{
  "experts_per_token": 2,
  "d_expert": 96,
  "balance_loss": 0.00212,
  "tie_embeddings": false,
  "lr": 0.00276,
  "schedule": "wsd",
  "decay_shape": "linear",
  "doc_mask": false
}
Below are experts of layer 6 (counted from 0) of a mixture-of-experts language model. Rows are named router (the router's row for the expert), gate (a neuron's input weights, with its number), up (a neuron's input weights, with its number), down (a neuron's output weights, with its number) and show model dimensions 128-191. Each number is 500 + 25 x the weight over its row's rms, rounded and kept within 0 to 999. Numbers have three digits each.
After each expert's rows: a language model's description of what the expert responds to; "gets" lists some tokens that make up at least twice as much of what it gets as of all text. This comes from a sample of Wikipedia text that the model never trained on. Tokens count by the router's weight.

# expert 5
router:480513485518492475518530538465504565476547509485505480456523518463506500484521480509504465522559498474491538510481479549519530513485465514477472492498510496462475464440466518502496487489481480
gate0:485447534491527496493468513512467482467516502478516521501487486507490523484491544522476549471465501517503514476481525492500472473512530515462522497476522506521551493473484485479518469495444482
up0:523477515506517485462505476493491468560475527498446450464517485472477491515500551494511498516503479455476510526482426503457515513473546481556464498517477540510489533540497493502473505502509552
down0:520485512512496491484494473524503516524501483540498533489522500502532495481450566517500521473532494493480477480495496516474510516546520527528536487495438488519536506490493514458499512465490512
gate1:472495517524504492544501497484499504479485489535472521499442520508502472538493474473532468535524487512549481504468505497467509497507476500462465468490563484485457530480493489476531495487442493
up1:509525471467467493543517462507505519497511470528452493504538445578503490498503505470507484522488525545501516507504529502524474471487520479501529486484514523462444518487476468431516516502554508
down1:521457515519536495437461529506464506486532521486501485559508536449508479514479512533485485470500508467475489452517458517506497494504513496511499517510448521540532473498468507484462498483534510
gate2:486457471481461515500482508474482516567485490467509507547463488522525498508522475455514522481493544548456518486529512503496555456535479479554492526517499526516512507540491523514498507513522469
up2:488496482494478488475513487506518518584532519484484504535475503473473531514511465495499487491499523527494518513545506534503530490528520513509496472498499542495492479536520514519503484505494495
down2:509541535527539473510475512530500444504487515479472496476475497495479500410473483501471505533503508511474498512493548486499466498529489521482504529467500522480503510488511514499502549517489500
It responds to: Person names, apostrophes. Common first names and name pieces in credits and tables (John, William, Stephanie), plus apostrophes, quotation marks and commas between names.
gets: "'", ", ", "\"", "John ", ". ", "o "

# expert 13
router:511513505504459489507511498490464528457501603511499462493539496511505489479480454452501568508527496461562506473440482522526495535495488509483488525526531523520553459530458481470531514511518525
gate0:504535483499543520517515490521535544478456510491481511524494485527488495483516446480501503509500506486535510499494514482465509474507496493501476517485502501485516452467511500501450485541497457
up0:439474486540502488478471502499487484504513527531494472485522516448499541528507461500496465478536471519507494497487501519513496520498498497536501484503490498501476514450501455477486487551480541
down0:535498452546509495477479496514440517472506503505544493480514528531436487491514520492511490480473503518505495494466463475494452490500419540520517519477520537513516525497446540506483495481497510
gate1:521485483505533461506464471470503502482501463491486475496489543479514538488459506504497473531474488522489503486487517483458510554499508482489423513486561506487551496478491489534484501549516527
up1:521520529495529538498499486490487531509497517479502506544509476524461493477528529472518488498519539467479471507502517515512498448549502505464508537469484509478481535508498488552495526492502513
down1:517500532525505525450500479514496504462498517487528474476502541436540494503490463555477486502432499536489502486477562511455482502519449511491476509511517493521521454488481520525474464502462544
gate2:519542516560495538486505520513490528517545528541468481470535495534477498535505485493528473527495517484522523559532509501478516524515475539496521485515479478518486474511520513494510499510487504
up2:444516563470526496503531512468488522514544463491516484463513527461546486488510491515502494494482496537456516521499503520513529462496496518477506484480484545490505529471503460459472513476498491
down2:518519488487507487508469485496490506456503495513503484484512531510483544459528474508532493476490517494483555492450518487488477500509580491499415489528535458451472454491489527507485499510500499
It responds to: Mid-word pieces, birth info. Middle pieces of uncommon words and surnames (Perc-ud-ani, cat-ap-ult), plus born, table dividers, and the parenthesis or dash in birth and office-term lines.
gets: "(", "ed", "r", "born ", "–", "v"

# expert 7
router:484560486541494478521561530454476542477578507510517506476526503490506509511509510493463513551504508543473479496471470514498483479529466513473493485554532491489483483447516478485515489532467482
gate0:465525481472505546502491511492454501464498528486492516539491478533525488511494494508472479524512487507499469490514551487517508488507472474487487490479519507474473486505506486493497525477483506
up0:519496456545490507546500483488469512520550444508491493494494494533501539468478528476561540493536508499537484490481523531499520508514490515501499524459491528533481462476454521522446515487493465
down0:510502502483454489500494510523477494467529495521474513482516521479504490489487516478488518535526484535483485531514474507511465530495479561522507511505484547507499473505481557496492520457527508
gate1:536516540506449477501461435500526495483450511504485507515531450482519515495478462504514499479497442500524482479486519514498482537449499529512490518496519537590515521486511512526492512536532480
up1:503515521531479499506481487488499478516486544530495516492509494471523495532522467495547513534532534482498470508483465504501485527495523490455504503527475531521515524468491475475470528522492488
down1:498505508517460502515498463505505457547507494544493497517515549519501495486517518551503535505516468514508477507486518479500451491501458501505492461490499513508475493494459526534460519503560525
gate2:463517423476481481465483489517525491494531481480458460543500514488525519491528434513472459489501550492511532508524524542559527525552520479487506484559524516528526456504481504524502476494502495
up2:479478459501479485500495503486461551494450523501469539520506497502494540535473489514470496534473429488515476501467469486497529513474493527495492529513491474537524520500506493512497536475488529
down2:523534435507503525494467507539508513521506473535478466531527496542518481518473529473489533506507496501521494484522492487449499501493517464521473500507496498536532476489435504452480514513502500
It responds to: Prepositions after verbs. Prepositions and linking verbs that introduce an object phrase, such as led by, align with, ran for, including, against.
gets: "of ", "to ", "with ", "by ", "for ", "from "

# expert 1
router:505527511494494522505527505495472498516483561492485505484522503494517497494475508507460543519537460484442536483470454504469499538512513473463499479522503511436502474493469494475497482520487438
gate0:522480477512503485469499513505510474479506536482497536512470477519486506500541511487477475523490473523490537495501522493498486506441497517493489514540491543485475480517504527471520476501520533
up0:491494503520465490530496541499518505477460503528537514523518515465484488500511501485496461522494490546479513516488502521507478496470474483441497504532489500513453452506521496505499504528470505
down0:513502530520480493540498530477505495519500503516460495478508453495510501431485508479487512536555501456487478490486523494537476499519500474521485464496536488492550490453490535514526555535522486
gate1:507546505556478513513531518491515470518463512506524485468489510467519502467501510503531549502496515482498537495513474509520523476566497509472502442516527476512492472458446500508460525525518438
up1:534510486563511525537492438494470510486438509474537452500497482539469547476448519453543509470491467503494495479517509502513474513524485485519517477530481523520508483459540523502480503495532484
down1:451477499504529492479488498490500487475523509543485536468498458464489516486544523493509519502471469495498496504501447498443496509526531526505453553473465497488505563518491491507519485497513503
gate2:475513481466515490486511527485505475503504536495499473445514530502469431469530494506477517505519475496459496535537478529482475515458496495501509520521477488485493489522484494541476485527455489
up2:520451553497497469544514544491523484461450506521526497552474463486492506456511493508503518508497514474515521495498516489475486472525470501503544474528527489506490566508511454470513505485487518
down2:505539503515523489491455472505516521504469453498494508504477498488477488514502507521512494531544508529489513486480489526489522515481507473527476509519532528505515510468459526529541490451519487
It responds to: Word-final suffix pieces. Closing pieces of words and names, especially surnames in lists and tables, plus closing brackets, such as Bell-er-by, polar-ization, Ib-sen.
gets: "er", ")", ") ", "ing", "y", "."

# expert 14
router:442564463542439486530525509488496539478545544547495506508499502512560483493498491459491521503487485465527512484476494507464535518499514472494508465567507503478515503495463479522518502554525494
gate0:503479465504505490482518455483471499483508472504468482490515517486526474481449492455485480502512498492499502490461448494513480471536497526507496515551519549526514513475476491495474489460493470
up0:525470484497547472481497504495487495514507479507488513490503479509495553472497479491523507479495525496474512489479526507503470477499489486516503481567520533500502536533486494491495519488446465
down0:505530517489516491539501507540476487489513481466525501511492506477464504536481475519520480499465545475512525513519552531534446480488462500501484493477537468508466521459553530467475495515477530
gate1:528484484504505485510531489434488517495526519522531527498490460487492445506450502481522533460474523549478481490525450513510529501530463489475503493507508548480482466484489552496486539497492504
up1:499516495496454500524479494503457442491499491516516501501491558522528519495471481511459542525487464511461548540467525493464476501456520469505495517497490482526485453506489478528482507466503519
down1:540511406514396475492466478508558504492500449496519444490550484457504513534471476546531496486511511475475496476527456510541509488507500464530497470480496521476497477533498508536507464499483492
gate2:468520540541490514488474480492488508473494509576512475531527525526519493524529485489477498476493549495551470512468485506529476496502531490481547494482526524529506474487519473485480505499493482
up2:486490533498466469489510502499513476532498449547451483471526499510509498477511463475473487460532550480491493503535519486509510508507487535477529480463510530509490439500456484465495472518520506
down2:508500514508495523484468446468509538458474502502520498503505491528509490507485556477532482466480474526521521497466494502473474512486531458518478530493505497488517524527486492500511516541541498
It responds to: Table bars, prepositions. Table cell separators between numbers in sports and results tables, and time or place prepositions such as in, on, during, since.
gets: "| ", "in ", "In ", "on ", "; ", "from "

# expert 16
router:495504506465454514486501500474495476483522527512496440468570531473509531477514513492514562497496480474533482466473498503516511480502482489478508502517548517490513500450452515508485447517494530
gate0:480518502529495503453473535501504528505549490478494470492542522467470501522513450490493519548482540506477545522533475515458539521474498521516478523490519490475473555508514518520492508530473508
up0:512539482511505487550465433469504471466483505522506523508506451488532521473524510508491462536461501526498515488499550479538536497443476480500526537469501507507483510509502492482536522498517483
down0:531502474526517503494467491491514496483497524507470529511505502494538500496523481527486475529470508500543478514461494526524497495497512493535493492514451521545499459473504514486495517510542506
gate1:543483532499513498482530542478513487522532487496511489479534502546540541486466531529470492509462503528529506537489486505497521476488548464523481515518541528459506511454467493509577505478448469
up1:554538496492477504496504506511514483489513471473510526469516531471528457486488477501525487504494478482492480487497495571550476498507452524454509504470467473496503503531448496495534515510477476
down1:457512507539459495499477501545496526476493497487528585494476501505508478507439513526542519479555515502515461472494475527470492522479487511481485498499536479523457502549504474496522448476513489
gate2:489511480516545531473488494461499485507487507479475516543524537495477433499522498490471518482520533534487499542458490498495481479498521481517505484518503512481520501488503498463491496500538500
up2:508537490544541494512523531583485535481501451500505536479474562477512480520510523528502521517491495473523451502497526496439537500488472493492524556496469533509440550492499489509501445471498510
down2:517525516501473507535508524503438500469498534529508499489498528500445505511483557515496484507526474457473489513493486491481572478462540491488503451517541515514524519508454510485530529511466466
It responds to: Consonant-cluster pieces, digits. Short consonant-cluster word pieces such as gr, ch, Gl, th and single digits finishing years like 185-4 or 194-0.
gets: "ch", "th", "0", "4", "s", "el"

# expert 19
router:452532497527483471519531518486486497492526523489508462456575504509512477503481486415473576478489453510506489501495477499445513526501488474496523487496501488478524494516499514534488494512453494
gate0:457528479513489500525524484501534541449502507503478490509531485493466429492486479467524517540491491539498513519481486459502504526489507493494497505515454478499477495522487501541453473492478495
up0:502489471488471503508534494511502510491482501496490510495493504510495483446521524580517437478504503509525513522513549525500489519456484498466493460487516524504482502531469528440522508517497494
down0:469512485503533490487507516486509533506503498501480472497482529487528452548509555478599449525513525494524496498481473474520521505543463499502505510487472497495512549457490508494507491457485532
gate1:463513501512512486481456495440506497502527506459477536465523469464483523493453466421517505496490486473489502504476455485515516512520486500441512485467523478512478491487512505509507532468517501
up1:525485544480504505478511529543500490530499511488531461505547465499479496510525489520471463487514505499482480489507510465486477523467494534519509520501471517505492502478483527514463497491531508
down1:477458488512528540496488513530474506536499492547508551522577466502492524493478550502488491520491461525485513468484522472446514494493529486504514499553501461516516545497528492451501483487488503
gate2:432453513521484491513488513486506516505531517529498504500492458553516514554512461505497523477529510468508476503499523484485465478479444522483503487505473462495464508519513516523522499539478520
up2:493553559524538486529500521476467475504506494494501511505489512517535518483528533575514510466461481491518505453501510484483522490517467509524481503515457518474474542502506495508516529477539471
down2:499524534514538477512511500461491541516499496537486512501473472502474489464510481478496539500523545527485503474503544507537479498508516517500522472463518498557496517501491528516533489508492496
It responds to: Articles in census text. "the" after a preposition, "at" in housing-density sentences, and table pipes in census, geography and route tables.
gets: "the ", "at ", "The ", ": ", "a ", "("

# expert 9
router:477511464493506507535491560527484504436509542495510488495497525476516474479530496492488536486508488491490521487467508490488485504501492496471496505531525520479502527502480524475488508512491474
gate0:503487534505519560538552497516492475494536534509469477495499471514556493480516463485501502494504485497465487507454513470460511491501458506524491480509525525488499485487473468506496497529529579
up0:496536488522511487454478481493501518494509488488541476501490504491469488500482540472488578501512505549551522499490464487487529501452553527478508459501485473512510513510507486498526523532493477
down0:466491532494519485495512458516496523503532522514526486495516524529487487532499492523487500446480482519536526507484526454532516477451501486499534497485531480505529503496553488517487506525492479
gate1:513470497512475471485521536545529525500467512514540524511490531514550489457498515500505496486498520472540483515510481518463516514494545548523505463484478464510516533485542522513496518475470467
up1:450499524493500511475525485503516475496500493462475515490506488524462443529486488529495525520486475531457527446477496446517484489536476475461517548472523537481515501511497505494530503534479534
down1:498524515517534500514522577488486567519460554495513503505480480497504474490519466518493521506490474493494480505506518469457458490473535509488466455494562519470497485496506460441447486508507468
gate2:505487576506458519526539510528501449497515527529481461509507479525535519525497497514480523489494487446520512540501533523497482485510500490507489576497426500498537484522538519496485503557516532
up2:452498560478475528514503520527494460497457516511460479529507464525477497518500498528469525509489503508494527492501529464499532487525463511508480541518462506542533488491515521479506522507527526
down2:517509515455490489473487513491483500527494484535498510510531485497527509474446478522539489465549544494480506525546492471478468528525506501507515481502514464500529503502429506519504516512452535
It responds to: Clause-break punctuation. Commas after opening phrases (In recent years, For example), sentence-final periods, However/but/although, and pieces of large numbers and times.
gets: ", ", ".", ",", "that ", "000 ", "but "

# expert 20
router:488509448503515508508496487452479524493536491533516494443509530444522503499516483479477477519529483457509546476488444538493506530525454499476517496510537554506487512450493541469495469474441455
gate0:511516497473480535465522502519506517461507523502498485565496492498504436523512514518507492503518525486456551479483481493538490465496537491509515522535534518559506512518490477449484439532471489
up0:539537494481524536490522532531475471555485486479489447507521492486496496501468512501470509519533482514489511485513512507498473466443527520529493509462472482484479459459515508498489465484475461
down0:526500484485483529496530479521506463520514489486529511494501488583514509504472462520510507507521423477519566472519498481465555488513501555509497521480517504449518478508490449531508481528485501
gate1:505505461530512477532496520509493507520433514514450437525550502495506486479542486518475441490517487512487514516519480514510504498500497506489497554430493506498489521511489511447497496491496508
up1:483465511521483505504527506485468486494494488539508522494475515500495497542513496499540492457474479494462502515521554521453510531496456493462511477474523505495474487465510450515492512487498527
down1:521477507502453502512540488527496496484517499477463523539548525492512512450471507506448530541548512474530500471506469488510462516485495468541490510459458473519527454498497494446463513549478494
gate2:516497456504501497478485478461538517539497503544482513457470502494477498500550495505504520532519526479566469513512455479531522475494477532494477503517541452539490523504513502531485532538459461
up2:481487470489523476497519537474560517502528508502510527537502536497522536497502515506523459479534492505470504503514508478500502549504485519487493544484542500484468502488492532477477475475522510
down2:515484502482533525507485498507505490502485502457546477503511477487540472459512517494511512498515472513512507451547518472526490521528520519471466527524483550542506543498507451512515460466488514
It responds to: Punctuation and conjunctions. Commas, colons, semicolons, and, of and including that separate titles, list items and taxonomy fields like Class: or Discipline:.
gets: ", ", "of ", "and ", "(", ": ", "as "

# expert 4
router:468502498515515487488515493521498523490491564504480459478502509459514458484505459469475494516509508486532554486488473504439506508502477489486474541525494521483516446496483559545518479495481534
gate0:504517477460507484485523505512541526501475548456515515488457482483504478503509485470481448482498521518492529457522488527481514495518469490489456521487529475470500445498529518513491501487470542
up0:514475528497489500512460495498472464511523445581485487494529495505488547484487522528499522496493471456517498511506511490531492508466535505513522479497471531520489517479457494473494487512529448
down0:509523511532479455504538497472473513507509492530518539483556539485491479497468442535498484472501565509445494518521502500468519520564488512497521503498494479498486495507489490521506484500516491
gate1:495539498496512515473517540471487510493547497503517473509508531478542574496507498464476465484572464486533521470496505556507516484496490512487470474464494491483542492524493499494511503515453530
up1:546505498491498504513505491472526472506477483481487482508496510474468471511472503505499497514506515527499469495529483506506518457513462501546507503510514493502483508508545533499525517476506496
down1:528500502522482483533479458485504477507495542494504514540525519516484500515482507507504427485493464521467439501465493508478536473486485518477478483512528512467517483506509509460496484462539485
gate2:471486480537500510487534458495527545466502493492462516486485503453482502499470495547475478455498494480432510465492498483459508488485549502495509474516509474520500539521500570517502475580527502
up2:518520514488531542453533540503477460499505511535567511493520511551512497500503525487507539544515501492552516500505518521531511475516469505501476524508513483550526499461494485477497519452450470
down2:457511498473505513468477528531511510506499550491505517484534468509511489471486445478478546459516473517520479456490452497476476540545468521489493540482486562484522444520519489450525507473490535
It responds to: Sentence and line starts. Sentence-ending punctuation, line breaks, list dashes and table bars right before a new sentence or entry, plus infobox field names like Born, Died, Country.
gets: ". ", "| ", "- ", ": ", "\n\n", "= "

# expert 18
router:494479473529464499560513506501489541486497504528476488506510540485539476480516502461479563522527498474544477500497472529463509539512490437510522497536519508497506543489485513533522498526482496
gate0:478492509547471441523509482476477470489542463506498499497495485542510502502529486516511488508484521485464503477513485460524506497465504509491444477496511532523538499462477511481483495472480513
up0:484496497499527485462545467532490522495476502531475495531499475492480528497520479470467510477473540500502502524535486495466518531514493514514533513432533525506488498473500524498472506510525490
down0:506483505538500524519502517532518518511504513503450443496525486501521539510480503482469540484505494541521474520511495525494494482558463515485471503519473502547528482494502506537468538482527474
gate1:473521465543515483506440497536590510554477494543483469509517438498500484481443528465527552505484527531477491521537537478476459513498477479473534472456495505472522493504493512473520545481501480
up1:500458484484515481493508512487484513471488504477497523496471531476518543511538510495496450509505483490498474513468514521441488473501553510517480566496517526514528491516520530514472462508520469
down1:494530471507495511505478486463478504515473551534541505482484512525508453531506471540522473491519467528492501529510480494520487487504538512516509515551532504509521510518503519511480462553488534
gate2:512499508489494511545494468497482501508506522462498469462516493477479520475526483478500500516494484505549516462530481514470529532496477530491517535499473517484500547503540516509525492530476500
up2:493498470485513511485562497465514515557532485477514449465499490511472436521483525506497494503474522469486501509489520522506480506473472487509515550507557492448547496517492497501550517458477487
down2:534475485485487516508520511510510531520523465513477500489503534533498492509506454540481510500467506540492497501503470538454483505505522492506547495468504506534505502480456489509474519494491487
It responds to: Determiners after prepositions. Words right after a preposition, mostly the, a, his, and place names or noun phrase starts, such as of the, in New York.
gets: "the ", "a ", "this ", "his ", "New ", "their "

# expert 12
router:503489490514468462562502503457487491461514478513535477504509532488544462456492492507491495507539480492500505475471503487508486501516517472486501499515510517517539514496465510460504489539484509
gate0:504483529485507508532455496550521475482555486474468494479497510509519516490471503518482513541467498484511551502482498451496496491519516497495520499464510517514491467500472464533482477498516494
up0:502525524533511511482496455468524513535486552536518474460487484510476527515456467498521502454499524515489470527484528502537481504447510492507509534502500495519464498504482494525485491495494475
down0:513516517516474503489539531470479495496504570511526521505459506538485476566495512489521506513495488524507492478560488559505487511547478515503438523482513486535501494476530481482525507487498553
gate1:492519473508483510499514463458504503509464484468517447488489495513511521491501495514488523512516528488527554528510510467497545514490479486453446538443514504431526511503474481514558526454437512
up1:513505483477494503517474433526496512496435450473491510505520471495502486479497506519517532501496480472525500546502529493501502468468486475511475473465521522499532518511493516539584487492485498
down1:495521528527473475507523496539486533496509449487468517475494507496453502522523476485506526471459512508525496505485510486488472503477499459477458547462499491485493498524546503464461522492512446
gate2:514546553527484464533531493524502493545511516518513471553547476493563522505505519481542501500503470464520480502486471530469509520490506522501495529467510466519478508507500466500486510490502473
up2:512538498521530496497521523511506508497489517534464511523522506488498457501526481444515466517462569515543544499534490521439493504485470513493502539481486491490509544514506548493486453478443469
down2:501526463482499494492505499547501463497502507531522495544502508517548493529515471552507498474483515476491522484456507491459502495523485527485513510525528509498449478483495503470447519483489498
It responds to: Verbs and adverbs. Auxiliaries, pronouns and connectives in running prose, such as was, is, which, also, been, and adverb endings like -ily, -ably.
gets: "was ", "is ", "which ", "that ", "also ", "he "

# expert 17
router:524494452487463496505529505481473536481531521479518491523506527467527489480505473488494512508494472475483515472496501530494522519537482448505486452527501509451512453477479506515512511502480485
gate0:514501507526507467518543533488500471483510476469480490508540534494524486520475488475510514477466522478535467470471463511539537492496509525473529464449489501493500470523484484475488509474511511
up0:502529488467502468487504504458475503470480470489474494487517538474505475524511508493531497497530460525481471468492470493520533483534490493481488485416504516475468523492459546499481499455487473
down0:488461520456485527507466521523522483521509527516484508495476522472521509488463483500457482521489498520530469525474476539514503466456462471486517492489539511499474515512517478508513491510538531
gate1:485532491529499480519498483495501505520536485547482497517448496522538516519531508513507493476527457504492525478518534543481517488548480503518475496437452514428488504465470450534510534502532471
up1:520504479487513514487503533514481481524488522518519496466506495518505447470490483505497519519532495508543492504491480481490516519481478483527519502490524449496490497532527505487461471492442511
down1:526473493487517467473500503516521449511448516508518487477521432506452483489497438482472500492507442531483480528523521540507523539488538501484491512484485482481500534478542503499492515507544506
gate2:489512433527529463514478522492479499497473482509479509477488469526476516510546529514512400492524538506445531473499529509434494508516490529512456470498515532505498472463475507521493534474493477
up2:483518474521507490510464529506448484486491498511483490461496485536472513507525523501504457496512549509468533480507542510474495511512494525527477483522506517524524439425454478556487557490470495
down2:516473436562500549493496501490537424490539481527499481483453468481468452504501502495448536498471504505509483525491496530493503508514532473515514481525512488506477522490496487523517508502504499
It responds to: Table cell numbers. Single-digit numbers, year endings and short codes in pipe tables of sports results and statistics, such as USA, MF, CAT 1.
gets: "1 ", "2 ", "3 ", "4 ", "0 ", "5 "

# expert 21
router:522523487552438522524507475494460511480495526533511519488509501480521498468524476508465500530501481487492508504454489507480526515503481504510470509485505499506549483472493483511486470490487503
gate0:481504489543525526519498490515478467503460472481544534509520475476495529506516482516487479507488493504521506475516466513473512538509516494514482461523503495506511503506486530503529489498488521
up0:507436515492500456479535495466508478539472491489496529491466518544502487498460482474511511548486518524461504477460490475531529505477469510489524530539513527507514523503494506495465439488501534
down0:472500465454495531519492491488497487516439482488468496513531459465531489488457510480491514458552484421464474488484512508504555520501481536489526515519476498507505490473522507562498482528473532
gate1:509502517557490483525503499520492486475531501444491507529503504495579525528557519486483492517516545543510518478493515497485520459524539538495489569512498512491501492500504521467486570481497502
up1:527517445487535528493503550527510487516497475536492515469485534489499497463534497542491506508530526489531490503516507482552482508464450499529531515494471484482484493470504532475531510526487484
down1:514491491498510509499543486536469508488492526569489483501502512427433478474500484522498526496491498471547526454478444467471488483516490493508449514455513455496513459507487493516497500558535536
gate2:476505511531484484478496509506516516453529482510469517472521508529478549470490495492521472520515492447516481535515502499503479517505531547487472537486500489545470468472467441504492474473562463
up2:513518476579535499457462532498460497497489479506523474460483500504528488531528502503468458498482535506526524460509506466529473542493513518527486498525517490454490471519517534511480497524512476
down2:472458463549478504483495460552511509468521511535532505488491518507500494523519459515512546473468539514500464531495471505430478497521549533510502472459521528479545503472517498511485494486517529
It responds to: Hyphens and dashes. Hyphens, en dashes and slashes joining compounds, ranges, ISBNs and scores, such as one-year, 1866–1955, 7.25/10, plus prefixes un-, non-, semi-.
gets: "-", "–", "/", "+", "un", ":"

# expert 23
router:484506476484514465502545485513509513483530547538497485516501523497531473473463457474490530577522530495452458480490473488485508498534498505493490480515461535487521504512483508522504474537510487
gate0:522523513461516474526476477506474493507510497489537497524554500521513522499478509504487475534478499477473487536479520504509512493505555491482538490551503534513472481535525501475537485539532514
up0:498539509449516478529495502541503513522502484497528527495556473542508522510512524491513491515502522452482475518494531469507494498490524493481531525525483519536489467513526493463527499524524518
down0:471508500474548477499472458523510518494529487482490493501482501492507453497509478488501472494524511460470460514504505474501470496502535459498478549481491538520502522514505488477524447523522499
gate1:482509536533541466503526519485482500483476464479549528510518490473501548502487516508495496546488541478489513522473509514449528510488454453503456543452497506507527482536510506481494487533500475
up1:496500518502527500496513481523508495451480512493487518472478511491510564488522527529525450498506481515523507509511478483518524517494500527544491536495545482467525459534515471459531487510486486
down1:509490546458497541554540482483499513509491550517481491450517554507464497501522506489513533470484531491549504497478435492533521517509504491515478518505551531514479482507451498484458487547521523
gate2:494554511462506521534544497511556508439517516534508517493518531491494471480476485467492503506487490509525538525489485490545527456499529461490576574493479490503472481504472455519529509506486485
up2:543493514536509491460472518541460482530475559519530486477503482477482535530490513521472507513513505507512544475473492488506460529500506515463480520503472502525471535485495544496526480506465546
down2:543496421453417530535515508439480524485496496492467494485530522460521486489470499503468524481523497513513464537545482508488480499550504519533476498535526486489487532472516457506506461497486495
It responds to: Line breaks, headings. Line and paragraph breaks at the end of sentences or table rows, section markers ==, and infobox or table labels like Apps, Total, Goals.
gets: "\n", "\n\n", "==", "|", "===", " "